Weights of a small mixture-of-experts language model, trained from scratch on English Wikipedia: 432M tokens.
Below are experts of layer 4 (counted from 0) of a mixture-of-experts language model. Rows are named gate (a neuron's input weights, with its number), up (a neuron's input weights, with its number) and show model dimensions 0-127. Each number is 128 + 24 x the weight over its row's rms, rounded and kept within 0 to 255. Numbers have three digits each.
Before each expert's rows: a language model's description of what the expert responds to. This comes from a sample of Wikipedia text that the model never trained on.

# expert 4
Description: Word pieces with w or W inside names and words, especially Welsh names like Hywel, Gwynedd, Dulwich, plus New and W results.
gate0:171162129117088173135101124125095128109131086155098156114106126125196142122144132109127123113140115105124133156137116126124097138103110151100109161161143119130113124128152127112115100184116111128129150135191100117157146101079122135102094103138149165129175126160107161107115153136106131127111102114135106153139170165138129157096111125152111109160123077131135094083084129094117125134149
up0:136146109128142139145149152100115154142119136169118178138171103101118132099138170150154086149115094102162114105125105122139103151159162139176118102132108140154125161104112159119133094139091144111085098134161086127146165141132164148148133103146147145151096127156129155158110139099140117109086145145107147139164126194133109117117145141147104114097145104146132085086112147152088118149141
gate1:114132133124166140128146113110134113118157062133102122106157142113130152127147158109149097146145114072156117166104102112150127096140145119131142140125136147135092119099108117159121123155077134122149103158102093130148118140119141186117115122123102169143087175139111089083149135132096138110104132119168155128152164099136116167085133107148157130106108115134078096126104162097139120096163
up1:127104147133154123150180084109142101193129098165149145157171140082105113132129159119164120121116140130066100108137126120115112132141162142106146097132149140145111162143133172143176125129138093105111125147104116136147155125139113143139153117157073142104105105160099102086102126120096125095119108137114110138103123136118114094160137132175132107093115138175085089131108126129121107144128
gate2:122124102123110149108103167142113150131094115176137143120147113114097117110108138117126093117128168099142100181153099130131152111153137146118119095140144103164162133116141142132148164141168160177148138142165093103144090145060147107137118127127125145153111112137136109115130159114119103102138158113148117126123128151142092156117175131136134121161181086181132068116131157127167109129105
up2:072145133161181150113172126130118121099142143135135131150106116134128146120164141126121119114114120179126162102111170107174143143089152143147099160132104150134113133129119158129118127115111129068127130114137144158140123141152112078111100143141160144128110141162091118105119106159128160152101108152122138095132124142143165067121099138119095106091077134110132167168136088113147163131167
gate3:127110139084097095145134171090154119145093100156140144129141113116106119198064156131145144143096127166181139116161127115162090118130126112143124156147141137189132138139085139122091134109172102130140116107116057122109124132133124139162140142123119114134099136114135096117125141120099160156141141121132127123129125118141116164095088128183099101130109099121164138126108161115125141119106
up3:148122090138168160089163104130120122143089114147155115104140141182099189140110139157133146138162156130134135159128118076067120125150117121132127146103131095096125137152162103147195142135078134121099136087106126117127113165148129118125123118145102128107126105131162101137125083121107143141148119127177125106119099149114164164099154094122156163166149118141121115138143126123150107117107
gate4:118119107171110146120155115112126096094139148129159140136097136147133083194107137117104149095129087094107111155093114164146107126112148135116144103148117175097143165155145175113129131092133147121124120127123126103137125115128149134158175099121128112157138143141144104156194140158115167151099080165167138119141136118124119114159138181131161103123140129107076149119125124106141155159140
up4:140082134113135139170087124072111110145130149104084115113144114135115114096144142102169106106100123126154142101111122102141099151132081120161125113106139149158122113103135177137122143179147074122098137139140152114105096164092132158142121143142100143078131118156140133158154111153143109117125087135120185127095092101135127141116123145196114136155103144110091128138161121144113140127142
gate5:108130115113126145133176128090124138115135088125122130123073071135118118112109138155109108114144143148128128101082114180165126143127113110130123089145099096164133112166170161164143139124127110146124088119127112107134095157171161153128123156125099137172134085097098147156139142125164092105155143139142113150123131138119102123149109169132116117120167143176116144095081129142125074106142
up5:136149122158122157146152118106145119135107119106145168099084094098117121121142144121082120069148137120121068128078136144122135134110153098096136119157146139108119117115155123110106162110100195123085113091168125132148127160120104160118112136124125137122092106132126111125103127127158097131198162165144150147101160117125143086115134172155147097118150136123150159139157132136165131113139

# expert 5
Description: Prepositions, mostly in, also from, of, for, during, between, until, often opening phrases of place or date like in 2023.
gate0:132128122090183124132139159110119101178112147072139132117081107150152127141122102131140119125153140139116112127094115132166151105137160134143106142119135124149097144147156095117153106072144122119125123211139111132088129140123091150115119120101129129139148136100117132106145123103114134149118145162091056108130115117095139123091105123149152112118102164128140189141180119108123162110118
up0:132118140092128135151159155134099078141161162098138143122093145185134148133110087166172140107134137153103125171101095122118145128134123136167145098091117168151132098158113116114125117133093136119118145166186120123125144135078089149120104097105117118139122123131146121133125132094105142177108174124121094077108136170107153123103115137132136124095146143106112159165147112118134178123123
gate1:149134089108103093133152131150087111083157171125122161158114135122158165146099080109113126094102121126137095115191134161094110136112085131151094138143104141173138073139124161096124106157144117154141101107168131097125109154102108146126146125140128114148151127111113145142100119112093121101099107137103108120168118144141087144139130096084118125110114127118148106156143087160120117117093
up1:093117145140185102140130130125139134117078103133140139127121113086125104127171177140114115122164118128131107139095155104138132090124141102122166088117135128082148136131123115189115136116164153093093139143096107158142130132155139134173136113086146136141096127132114094116085145112141095135144142105162091180103154107108148149110148176147118130138155164161125120113114165076135127148134
gate2:142152108139145095126111132099122127116138116127109107160082107124107099129116133122109166112108141130121134099140102117096140124103149123167126202115156168176147125140090167152157130130101115079125132088139122139163178117130135142109082142142154123111123134140114163110127182112171191137169146148165098154112134107111101126147144128135149105154098128151131145158112145172101124146142
up2:144109121084117136116083144120142076176090132173174116125124102138127110150148092133162163127129148131087136124152131113116135118108146077104139104130138142119157122115080089136153129136119136138084156143123129133083117112143106156141158098086124124134133141134115106151166143129160079148128130150084123137151092142164097155079092112094118136136129133133097138174157151144128158088131
gate3:117199104137073072145104128136096163117129113122132132137099120133144122166105123108113121120110106157095126115150135131172134124179129174109149103130146104136133129140117165142123116159169089082126140116142112091154109109098105133093135116154152119150124132136138099149125119198111116142105096113144142102135140101088132126154066101114109145098120101103121113141121116137170157112101
up3:126116149094192142128139134131125149148116114120145105100141115106128104127139153135115113169133133107135094115146131112118124102103112097146167154125103126123123116109109130104118114123120161173123125101094141165133138149165156130139112134093103149133139130106114150100116175089129133102090150099150133176111123168135098122067114184145134136171149147170130156131120185116090059116150
gate4:126144170123084141130119126172174118133136145109127121091076140119182151162182113099141114120112167128143118145185113096179108129126132156143096144109173128113124158164153151098108140117133108165129116118102127133129124161101096100121146124144127179127140109150097143113107139166101062129138115112107136138140149135114137167122133098081144140112112100109128121134112122129097170123146
up4:100137162146156142113133154166148103145173126110109139144131114107159114124157118088143162142137124128140129135154161103134085127149132116098096156077147130112142149126130174126098126166107157103155139148092167134152151114097120097152127137147168183131152148134106155136081139159110070144109157128104158085124130109099124130098100095116153179125113102107124145143150142143170142120105
gate5:122107123124139131112145069067133167139149080107096110133094107118117142156104135152120110156163159122160134095126114110194098138108143123108167140141164115103119131110129152138138128152175087085119156124105106132120130122117087151150136115138161143167115123093099144109134092123143139166107172167126151140132159100099137155149146143163098130104119130124145137178151119165126117147141
up5:046184134104087156103105140099123115122157080123152096176127103088134131154146178128131141093157078127099145090117125135141104118126139114121114108166116112141104151138148119132117087121084121140146105159141136136146125145098165119164129092124110139125138069106106125132094162142109119120165114117116115108127120161120106155099129115121125102143133119117150150168125085147165124130133

# expert 3
Description: Line breaks that close a paragraph, list or table and open a new heading, section or infobox field, e.g. before ==History== or - Genus:.
gate0:148152106082134123124109150152187178117104085151110071158158102131158099137149109104133142118104126124132150140153182153132135098099098140108166133137118141153146089114098095115122111138128112103126169111136099134135119099147135101117107145100136169130136104140139115116128165137127122110139107150162182157106141081131168095139158086132128143136099110101107113164139093123111111121092
up0:136076109156133099132117140107114052136152133119127167153122159149088159124098172155129094128132152107112110136124132099135166158140159111114099092104129132133124173150173140138112120162159128138123093115122124136102128142104092142147146127124112107085135167118114173147137091113132154128126171109098110106133090151141065135091101139108112137132148134137120110116118175136166109109155
gate1:104144125158119122151156097110097125111156108161115094132133136129110169160069163138111124086106123098126136110163139099158099139124121156139153148131146131141130181129128116153114052128082119120163129140125107131140148123087122122128091126168142115148114128159125112190118136089160086137126108146107149129116110120188121135136137124094113094143142119121085130153096122151108102167101
up1:138108148134118159134136179143146181130106116091115143134122116108120115098120081084144129159155130167115129133131112137107134096121152154149146165093121116122145114130140148108137104152160129144114092127139179125098161084139089139149145098089105134157097148118154152039119115159084139135136125150117147135125109127105104145134072119122154166088146105144109132121145093096130128150131
gate2:150092080129140095102119144141109163154116158097142109177111105128164126149130160142112143149113133112116138091137127129110109118088120107115096123108142154122167113117118118110123104151130121153096148111111115119167132107106131141177154166139111148118101132155113157091115177148185109106116150150138131095113156108128085168182127135077195135152115125135130131158126126163099128117155
up2:115128090124098126113106177127115125133129148111142125145139139110158147109105111097120130162123172132114110108160113156100118090120146152116080085127104123183178082128126113159114119176159136136086133125092078111171138120132084126159146162130118137146138128110118105125143113202106151119135135128138090135080140140147150157168140110115147129154118133189150125126134109135130107116110
gate3:174096148169113134135141104126099080103157109168157085098107159138133154150148134149151185123068160095134130166138159101139099114155139103115149157120137122123142116143116138136160119129115095132154118119148120139130110100148117121120151136136113093095144106130153106092156102129149122142112143123159126137104141134131099099111115134130100145222107111121132101106122151098075119104144
up3:142114134123143151140096089087153122135112139170137101106101106170121106122168138159121154131080132112195143120121142131155111096122103135119156103153129102141112131158090119088139160139154119117133109118123121141140160075136114141149150135131134110082131127134129133083156160149114108161112154130157114160149118126141139090089129152115147129201096125158123099135107134123166149075166
gate4:155105085108135138123129161072151118133133094113110127162133083136122148128100129134137099120105126108113125118175111116162108150114144128134185105122161135152157121130099152106167162104133123131142151096157174145112113142147111113131122138139108116136111135132133092111242121142112126108129115102099132139118121136133137087158135151131173169163125129147162112123160151119149135084154
up4:156098129119161130128146094123101114109147119125141135134134156092107103161131118112167091117123149135140087146094152117119140134130130115186084126126093143116131177104160113125135078141164104087142131142122104141145152131129109123171093173125150152123114131106117108127116111151116168115127150120113081081170119111074162139135103089128125070157143133094130144168181126131132111146128
gate5:097124112154144098156126127157143097143113081126141126124139182157088114139181149084145106121121102158151154150125111113138064131134105161151117123141088131143136100128148139151132149145132096128164140126131167110144129137170172129107123125147154111088086135159127122104127139141128110117109168142150121091146130156124168101080108139138135128155096143150117104138199164105109096147131
up5:096119136163153096146138126155133073159114084138122104128153185158100123144177167090118087104130128166144155146103123103134071133155129152146116085129097111133139133106122129159113140133108084125176163109128161115143124127155153115074113138153143120105095134153141123098121123145134090116106139124136113110130141156105167100073100136146134107122107160121121129127162161124116111162122

# expert 17
Description: Past-tense and participle forms and ed pieces after was, is, also, such as found, released, used, built, located, and aqu-ed-uct.
gate0:127127126162140120116108153132096107087132109142127091107126139145134133100136103131150116103111156109144134104093109094114136150120165114154128104069081107108134091123131139138127108109101102115095149128150131108160113092145139127113146119148147190121112098139129111173143177126123122164097118128138088153180107100131120114161112169168162134148101122160127097122120127182119071118172
up0:147144103108125132181112108137127134118157076113135117159173117140116119111099151149151127172131108087101141144098109132138122130131097139136102110155159155090109125130170166068139129125126103152160137096131083122128109110115113140139132107180154113117097099103133112090153125131180161141135121140161120160108117153124123081183154118105165095147101104162145102141098117132147100124134
gate1:123145117166125138058123097135130100170139134148106153078164092147128134112145138153139087158101132141115123185154136135107137084130169145115144105117160140125154102095138150119159130093138181100078143169117166134107145131139133148115106170141114158132144130120156134131093104119142115131144180141137160117135162162108104101146116127138149141136139140151085103101117147165160130132106
up1:068144153132103166118108122131146121167090132137108141127178129140149129096155148136144144156078126142103121117121131107113092129115127124107124100139140117131112110138128111125139065150119106099146137069146166153107178132111122106104154102137191147109122153130148149114119102131156163162167153152119204106160178142129139099147135129130172125161134129132109124103131126124123125098132
gate2:108129141111125162117134117111107136149098142130094119111170101161106107139132193098139111149149110112123134139137136180128118131113156130140111151127129129151176148118159105126117142146166158123134134113125118111143127131121126161137127112126168098186138129081094142142127100060085121127084142113133161086116122118143174093150093110146151169136178138104143165170154105146123116117088
up2:108135152111098165148167128118107132117102108131140082152170121167144167128127129159121119136121087146134104126127157104117146106113129168129148133150119097103115145120192166124158104110089122165142133144115115145143118144118190096125133153108128119114147147151113108122157121118146124077167091109172104143176158141056123152127130128121089104110125155146137111100104151138144171116135
gate3:126126103105156119100140141101166128132146129146147127104145147106104164125135092120192129112094133161105126157175138115119131188144161132161123132143165121150152118128174102163137148115113135157115146100127092115098121086118138112117108134126178149137099087141155143088078150142153133125138157134091098159152130104072134113120093100113110117123082104110144121102142117157123088124140
up3:135129135113123107100127134121102150109116162135113151113106093085130161155161127123170084086137133143123137132108099124176165103108110130091135148167097104126147152101111140130116128118090147124140117112127165145139115138140114111127125114126097065145134140087127179124181147132091139118118143107108139111133052168120167150134109123138107085157091147110131145089139097115110134143174
gate4:142135160127110113090153117146118135147132129164079095112128116136133132111110148096115110104150136171146135151141143118112117161136178134115171169147148131151146119117145128118120115145118107114101129135136171144136151098156121141135108110086156119132158090098085130131147120113127095158134155130149156124142139115112112109083203148074121149084129136083114144139098107202120127173109
up4:117129135137172120140134080102132125154125147108082097166112142136115128108111159139100125107143134161133113107089132126111124188120143132097143156135075096117169121110134081102124131127177132121132145100145104125128090080138157094162136092148125136099104085117127134082122086122127115161121132158149141113161172095126121132136155128117123125127143133085118175129104123152093070134154
gate5:108123142096126151120149117115137123119115187088135131135109080127085120133107124150110138148074125161126132123122174146117140176132131146130136123125168136114131078114122132132130136113172144093128137130147187165128127111111186091111115159136183102183132134151104112110132134126088112114152132163107143133164116102134119093159108154116132142106082122088143107080123173115119137128124
up5:166098111096127134103167099097155135118126150127142157162105136150087098124104127139178163122143130164141137132093189087098141172150110147136139132156147151104116114111138104126073166131131105102104115128138155145119158141127145119137125095113159105158142122090074145138150129140148147167115141119130175110173102134159084106142091150093110145130137115110116131143147164140092143133123

# expert 36
Description: Commas, alone or fused to a word end, after introductory phrases, years, places and list items, as in career, Army, In 2013,.
gate0:132139106087075129106113100168095102098131143118153067109142164132176130158143116105160132138108143126110117164155118126118124183100151149144110133154122157092140108134124143137104128158145125184172141158171157102132130084151126138133134164101131147109129152163085137124131171129115128144143178134112100081130112112095149121116107124098125134103141125107138131141100093141165127132092
up0:149100116127123152137161153096126095102122167118111103139144176137139160138128102153178148134115116128121126156137127075117134149118133135135121093155146133164146095138159096114125129103141132128127110100118125097143128156155122151187108121166168163139126135068135139140103131113137114186096136103156125134132131163148135091108046120080152134087140146085100143129114111128114133152113
gate1:153120133119141125121104100131123142081153142112147092134124131160139129134108138150118131119118154119142125064189108118150127090131156126144130130140080130119142134156151140135157124165053136141118124099094157099140191141150113145140133156117145210144096153138123112154152094164103098125108088118099148155140111129145104114107143115127118116119094170141141132144086107165138128109129
up1:131110121135186136142105121138108082092109123124124114128138139154168146143117148137148117164136108143143167141161121121137117089112137073124161073116132142091153148110113157152138112170107137128168137112138125127117132156148107111135132139093132203152088132127144104137123108092107109100176167173118136141116107145136145141098126132127118142122123134158108152065174089107108094137103
gate2:136103100110120147104134173122126083130133142144122099116086139186146119123117105095160137120146141101123129157106129116081129135148144189142112151121163117090133106106119097092153122163105175137094154133104122136166147127137119102155148145134162131052175110133112147118128115111155145141122119129174130137133092147100143150136101131110155080113090128158158114142091108103109117145121
up2:127085121057118119093132118124093089119107142171150128144132158157119119156136078113162107105121186115109102141116155108099146133139124148136105110126141133096107128119126088121126134151117193100114162142098160121169117151154144117170093158114117162117164135146129183108121099124155134110119134142127145136163091131159140106094092112116146119166114106145109129160098134115147106141111
gate3:131163140120127138118101105137117127130134141120128146125115142070135130100145102130104100135128162139153146102139080111131157119146150172136175106148130147120107105156140159079124125138112150156188131105102126125092140087102166128135134133124124123152131130166161117133115120176145160106123110145124141125140207107138149089153163163142121141100168119169156152085136102170141132085118
up3:153147133111122157115099098133113107122134159103125126127137157117119093142142066073103091098147123127164117105139121138080148158102148174152116108124116115167110147136147134121112142158097145136184137124127140156128144159119168096131124141065093117112121143155164088117103087136149120112127138153102151098139150122140152168122172118151131142097083140122107134118100077164137108125119
gate4:123095123118129101191131137125110123152167135135139148140154118159110126119115100150139138123122141138117094109171151150073144148125129136115097179148141134104135092153168101154130147111113144113126170115094132107130123162145193128137152150146119131109135160157159174109188097158131137149174114123142121140134125101144108117090115115113180102155121111148130098176115129182107146117128
up4:130128104137114154073129119141167148110129117119127118120126126102138115135142149090111134174153082095149163165136113111188109115124144130130139080102108121156134143116069162128130132132143129133133078157175122136121117114110064142111117136122131114143131087089095105142103153106143088100091146123118146100127133188110151140169127150134109144102141143114100124066144135103143113150136
gate5:118144119118104121166122097154068068150113129105125103128136139130150079138103161102084151101182100163142117104113118127115120183133159099134129119152127156096169149121098140106157146161131108107127153108123122177100139128091127140119167132120178162137107113102152149112149122136142149138109096132122126140137133093113093087152160121127132127131085131163126127163117122080130138108100
up5:130138103141157138158143161140113103108123136125117132121133121135142116078146096151125106158129143143107131130181113128100126127143129149120091112117123131182116082141142137179161122131124103084105126178129124159091150128109085171090148119137204123131113121132136139086104122142119156129095072168088096139136146106123105100154114094131106131105119144156133093138105141134152168170138

# expert 26
Description: Space-preceded numerals in prose and table cells: counts, years, ordinals, decades, such as 12 hours, 16th century, late-90s.
gate0:095140138126117102125122164107103113138142145127109129108134149137157120143124184112187088179114104123166119123085124095121097100112101142118145157159130142097132158128113135111142103171150168131132097115148131102150156131138142191106164122112108138161135141114132121109117131127195124092065137144151134106093112171174122141110156162127111119150146116110138140123148151131145082123138
up0:152121107099137075088097126101115124118100163097102110174114115100118073075124159075137153128143092117124114088103113174134128124082084133102114122114102126154106141114104103107124150128164140141111093138106137127123134168152129133131122134117130135115108109104079157112103103147154153117120113113100131120138136144137115147087133055116095170131150121135093132136118126125132153088107
gate1:127175157154101127139110166145089139143110128158119094104120150109148129130115108104110107138131121167106174159112174108110110091156127175079177112122142123114170141149175103106131115118115153074092146095123127133126119112096123117156116151143114128120131145095150101137142130157112119180126129127174139167127104156078119120101127150125102102131100161132145103119130118142074139091119
up1:123176107069175170122167131094124136124141127141098112166164118123106162126150142145168158124135116119125086084109081123136120155120108094161126148156137141095128105120104151144153127134116138132155094162129130111102162121141129134129128095112101140103167112134122171177127130137133182093132147127105119113139114094132131135121142112150109135084177109109095118076109118142139094163152
gate2:139097135119119105116086098156100084123151161124114099117165148158168127127107110143104145163120100166124134115141173118110164125139156097085133145135093121107125156140084120123130108138132173141144097151131063115102110159121117121117109107110113107092100116137139104127126094109169170121121132125132142115103137067133139169172122129095133132135097099131132156122177152186125128116147
up2:160147133089064140128127112132155123083131170099120103142127129116118125130114126147159143131132120115092149127149174136148121145155136157119147173140156130138165113155118135097103136138161119194133081116098095134130097166161136167114147072139110106152126130125100157131087139129169145110146128132101114151122123105122072173171143103100125110129111109146147161153168125134156138140147
gate3:131142128116153134126125114158096138097159112139122137140136173151108130141143144107156077125124112111131135119172142139107148144191159144116149070133108137094155128151092105156163134128097106107132123131152096093102163088132078112142131109164125116122112142135125104093149103110149109138138145114063104114129112118137157075144128175165150110123115090099171117090128162159133130131151
up3:151134109117132138124131096128089140086118134113156088126156131121113134131123131142155094132128106138107157100163137144133094121167165144142137115119082138116147121123124115163112161126144095164156146188167097111093138121183144087179095161152120140107135114109123136128104167111133128139135114115089117168096098158121139124115136130157156153168101149083137146077091097122119167157125
gate4:144132090108148130105113155137166116134096094091169140165072171167163138149156105157151139094126148121146105112113087131153123130111177082148121110100132155131149148150142162122093115133094152113157119109104105137110150090122138145113136123143127097131106143146142132113091117141139117117131146156118098139141133209159130086152164115157094144147153127103137153094117145144102117148120
up4:118118170138102095162116130167158164079110172136085106116151102121109138081106110115095126125105117142115145133168125094163104100169125129099121174171147106137143123146161124129124139122146091199088107149137111152141120094144119132168170129113089150127126098140129167144118142146155126126120140135149174135105141068161112146097158115114152126125141143141122123120139139136159144137139
gate5:163114147141075139126137154126102154130114130100147148207164146139117103107113143108146125176083105112100137151167114132153128157143154141152168159123168131129151132127136103104123137141117151122130109154127114123132103100145172133096117114168133106114161104136107161111116164120098141152124148152139077161088105107146107129136147116158077142113164123104124118099099099121144126074152
up5:103111114170120151129111100136154103145094157105125117088109157081123120142118128127092130100159170126160083067118100122115100126120134128109104103101107141157128164130131142127114147133150082169128104106141130119141167149091131132120140131079111172155082135148145125120157098131129119128137124090149157137131168138095152120131157103084174140103131143140105176170099114129149125159109

# expert 24
Description: Opening parentheses with years or "born"/"aged" after a person's name in biographies, such as (1923–2018), (born 1969), plus coordinates.
gate0:136100164135131109130165152136121157118124117108085144141117135098138126115124117132120135099134072114092100099112118133181153140110100131111110122153170157157107131114092135151129146120077159103100124150133141146143134165146101142142173106125150140159086118130109110136152097123094110177116114164154139112163109143170099158138138124183157122131137075146123128076105083135088115142132
up0:146114104111104119124142156160114090144180157156174126168140081139113127101124142093143132146137161113118153167146154141082087154130136130115107167115145127088158115132162083075141105138132128142131113094135152103173128120136150164171146112130149109149126080104095158097130124146091160128127139093138121123128128115129149131129140182116129124149092150119149156184148130118139104138101
gate1:124143122142097144125131099125116170149145105158139151142125120160169141093149147132144141083145137109145132119133124103142117159137113159090076098134112125116164118116117141116130115154130139135113122064109152114154098127111109144102122108177103114137136128107123157152117146118121116126175088177134130203183125123151163121155115120133115108144129049135148120137090145169092157130136
up1:110163108083089181127165132152140108118098111109135125202110101091149125105170138162100123124148094119110128109133148095098145129124123150119134118118112136106126161118120139129141062146124113146115144118158118163116131139143136151117163115101148127169112134142116101126096099125109175145134138175125048131130133153102156135133154111131149158140126129140126090141131092160149083121155
gate2:102115107079102145119154181109087128125109141101107132094109116113119201100120117144130149102144112125101114101130157083134099108127114129145088139148143105145104075110128141119121118105111127078079126131169099102165111106113132126142138156142118135112119109119156127138100137115119175102071126120115141119081145141123112097143125121155087112094089116112134110188145088119130129111138
up2:169124186104108196150117157142153106101156139110131112121126148137143138125162098131093141123177114139097124107128116162103150111141153153117102142136131109167132129102160146128131148118166111144138111112127068101107087120136125087112123152142120125161137099128172141121105150163084113112114124133132147119149161125140146126116159142149156124094093158096148125146134090062132168100148
gate3:162153128114146142136123053097107115146132076156100146149112146150131163136101133152150139119148091133122130111155085106161107109146115111142140117152140148126114157108119118134146155153134143134172109131153141123111114138075150081133129132143116133125117140115137133145130108169153168136168152155117083106129108089172180089157155130129167139151153132151157116084110153178126159114147
up3:149174129087125069134102135109156129105117138097127112170166179170125103094100115138146139149132142123102068116106116140137149133152118149130094178108121121169145108129130135172120110151139089089130130137147102124107143092127123097156109152138100107069139133103124118145130130113100127087116160055136117129108141122105139108156152124111098129140117125102134114134142104132155153155170
gate4:148155127115111127124140139127129128164152101124140101133148077160131107123106181144105120183111106133130177108130096158130145126176102111098159140127107122128098137132146094144143125144106123089124091088110123126146127163136124118122116096135134108124103080143105148103117133165141085165109078148136125136092131113092139140088166099157128171156130102134096139128157141105111084111188
up4:107108139129100131144151099132135112128152138150079156121186136100186138107123120125090123123144120154144102130165166142160132110193154110158100114137118138134136138087146148126108173126127116160168130100111105151111079154156135151111107112208116131135138130119124139171125148140122099124112105087100123179128122097112150093107138113107126142126120152127161150133161113096157134160125
gate5:167137132099159116122080132084132100144150161142106131127123099117114113113073121124141107106128097132141161152136147101146132123093124134107129125089138160124111173120146146142137161149129156169115106137142141084174115144164168124128126140064082157098129151111139132096111148120088049130141134139140124123109150137130118147107122084119116111131140110133162128087112120091122169085121
up5:181135108143134162146104106108109155147148153143090100112097135143144144113127159126136123138132124129162114129143135062142140139158126113101146155134136158132148141120139129132100149132103093123128079136154153076137093139161114116121150166100106142142149147162127121122107141127101093129140157136183149145127107063156129183131147076102131138128143099125177126142158124164096099082117

# expert 37
Description: Single consonants or short pieces like c, n, b, ic inside words, such as bal-c-ony, tuber-c-ulosis, Quer-c-us, and prefixes rec, disc, surv.
gate0:111118135129107135128129111136111130154153126066089131127150073123097054133106138135106184126170122123119107122116140121137139136148113109092114198129122161167099108136128116131116168149162139141151091158155161117135141119101164131141165150128100135143113108141136143141125156130136104084148163123124136113157155151139138124113171146114096139112156155116139151133095060134092132153118
up0:117129128131091106127157143111132149121106155134151157143132129094115142089126152125139103125138112124143101120134087145116104125142114100127145147162167149118147148110109158145111180115118128132120096175156135142159074142074119151115110127143124080104131101186150142164140148104108101096126132113122075125147131084147171157070138093131130123130110135180170102161141142119114092106105
gate1:140105125118106126137105148147147136135140134171120142121152104156108087140134132115158144119089150144108139148101118132144116139130122072090158183127163139117079165121141144153169135088137150137116133120131119153109151092144122122133135116113124147172075168161139101051124111124095147110130114091144129097149132122124100094195150113143102134092131122133178094147102135145123147103121
up1:139120112124121090051126164117152090128139134080138163149119116081114141130092137121115127129148062119123114151157135126146139091093113198119084134171153145140116124132137117111104135150120136107101160151153111155136162153126120119115124163123141130114128112130114122128121132124122117168114163158145085124131124095160136160102089114141097124171159104157114151124110077163153134152139
gate2:079095158168111098139142165162143138119134158123126123139094065152121132153113128141124125117123121187155142095169158156126188133123110089135170091127123116152131133138123119149121176120140118121081141091109137103144134120122159154130158131142145153158152131122090151109132148117100172106147115112125137139135181107088090134107098132100109154126139135124108120157130132093104101079126
up2:120117148147148116142140144150123125147156133157121129105136138157127150125149114100133177112098106151170079125117158149143121119171127153131100140122137143141120100130163125144139144148125178143120091050124147091135111140139089150160140137130156126136108141084066147085080134159067136129148119102160173094139126127119077114101126130136131144095131111118141123140118115156097089151117
gate3:088125134110159144102159135156150145162146098096153114099165125122185125130131116130147077163138144124092139086161103171123124131122122115138116175109132126123110103128111121092150165133131139148107127122114143128091140123101139163138110092122142121170162127133127079122105159136151096125121107105125183136138154149134058116148108145077093139117122112143089137100102155139104133082109
up3:158165102136142102131100165115094090116125161168139138124135142147128150149109141148110173168095115109153147150135135107190118099118137150098144097173108133146166146128133102157150108126109085105121070142131111139132120162129125168154131165115145132143125101164117190135147104139143140148100169148101140147143095137126108116118084133140138144081121131117152132152149157149079100121127
gate4:113108124128092129159119114141141152101174117128117091113109139156128105139090120131108130132146134091143144138147142175137154125113179125112130073124129145144086140114121179104143118142129121148162124124105076081095114123158136123092171114141137110153109145113139134133114186111070119151164123132163103121127153111123131163122086156159155093123192109120093131158114142104110129122163
up4:128131108160103124148155072129135127104116164179099144142139089110127148138155140134109112137155128165175132136113120085128084114131108128076122139159130125129145102117148097181166149101149139144126148136111153135129114132107100124132123200132106105114148105109116082115125123131145144143093087123083190159100122159138114139128141080155122161145091147098137129141154117101137145106113
gate5:162149075146139141130119099117119141113130077129146115130117115155165162135127166089108079138128136105096102130121167124123174093115137100136155135072101166136088144128138175118144123117126135096099105095136109110075125140107095149144101124137135141115135153101115149103157131103097144136145152084128130158159155129171149159125128145149149076161152095145153112124108139106108155104137
up5:163090100130156124147096149114107090141110175138144120186099144133124117136141128117094113072157134126094107171092134148115144145178139110130126116129097103190181112114140145166112144142165144150146144153094083109090142087130136099129108138125124119098143131131107148148125131166098150107162100155112104139128102115129130119186138138109125141131111108125149157109143174143134123103121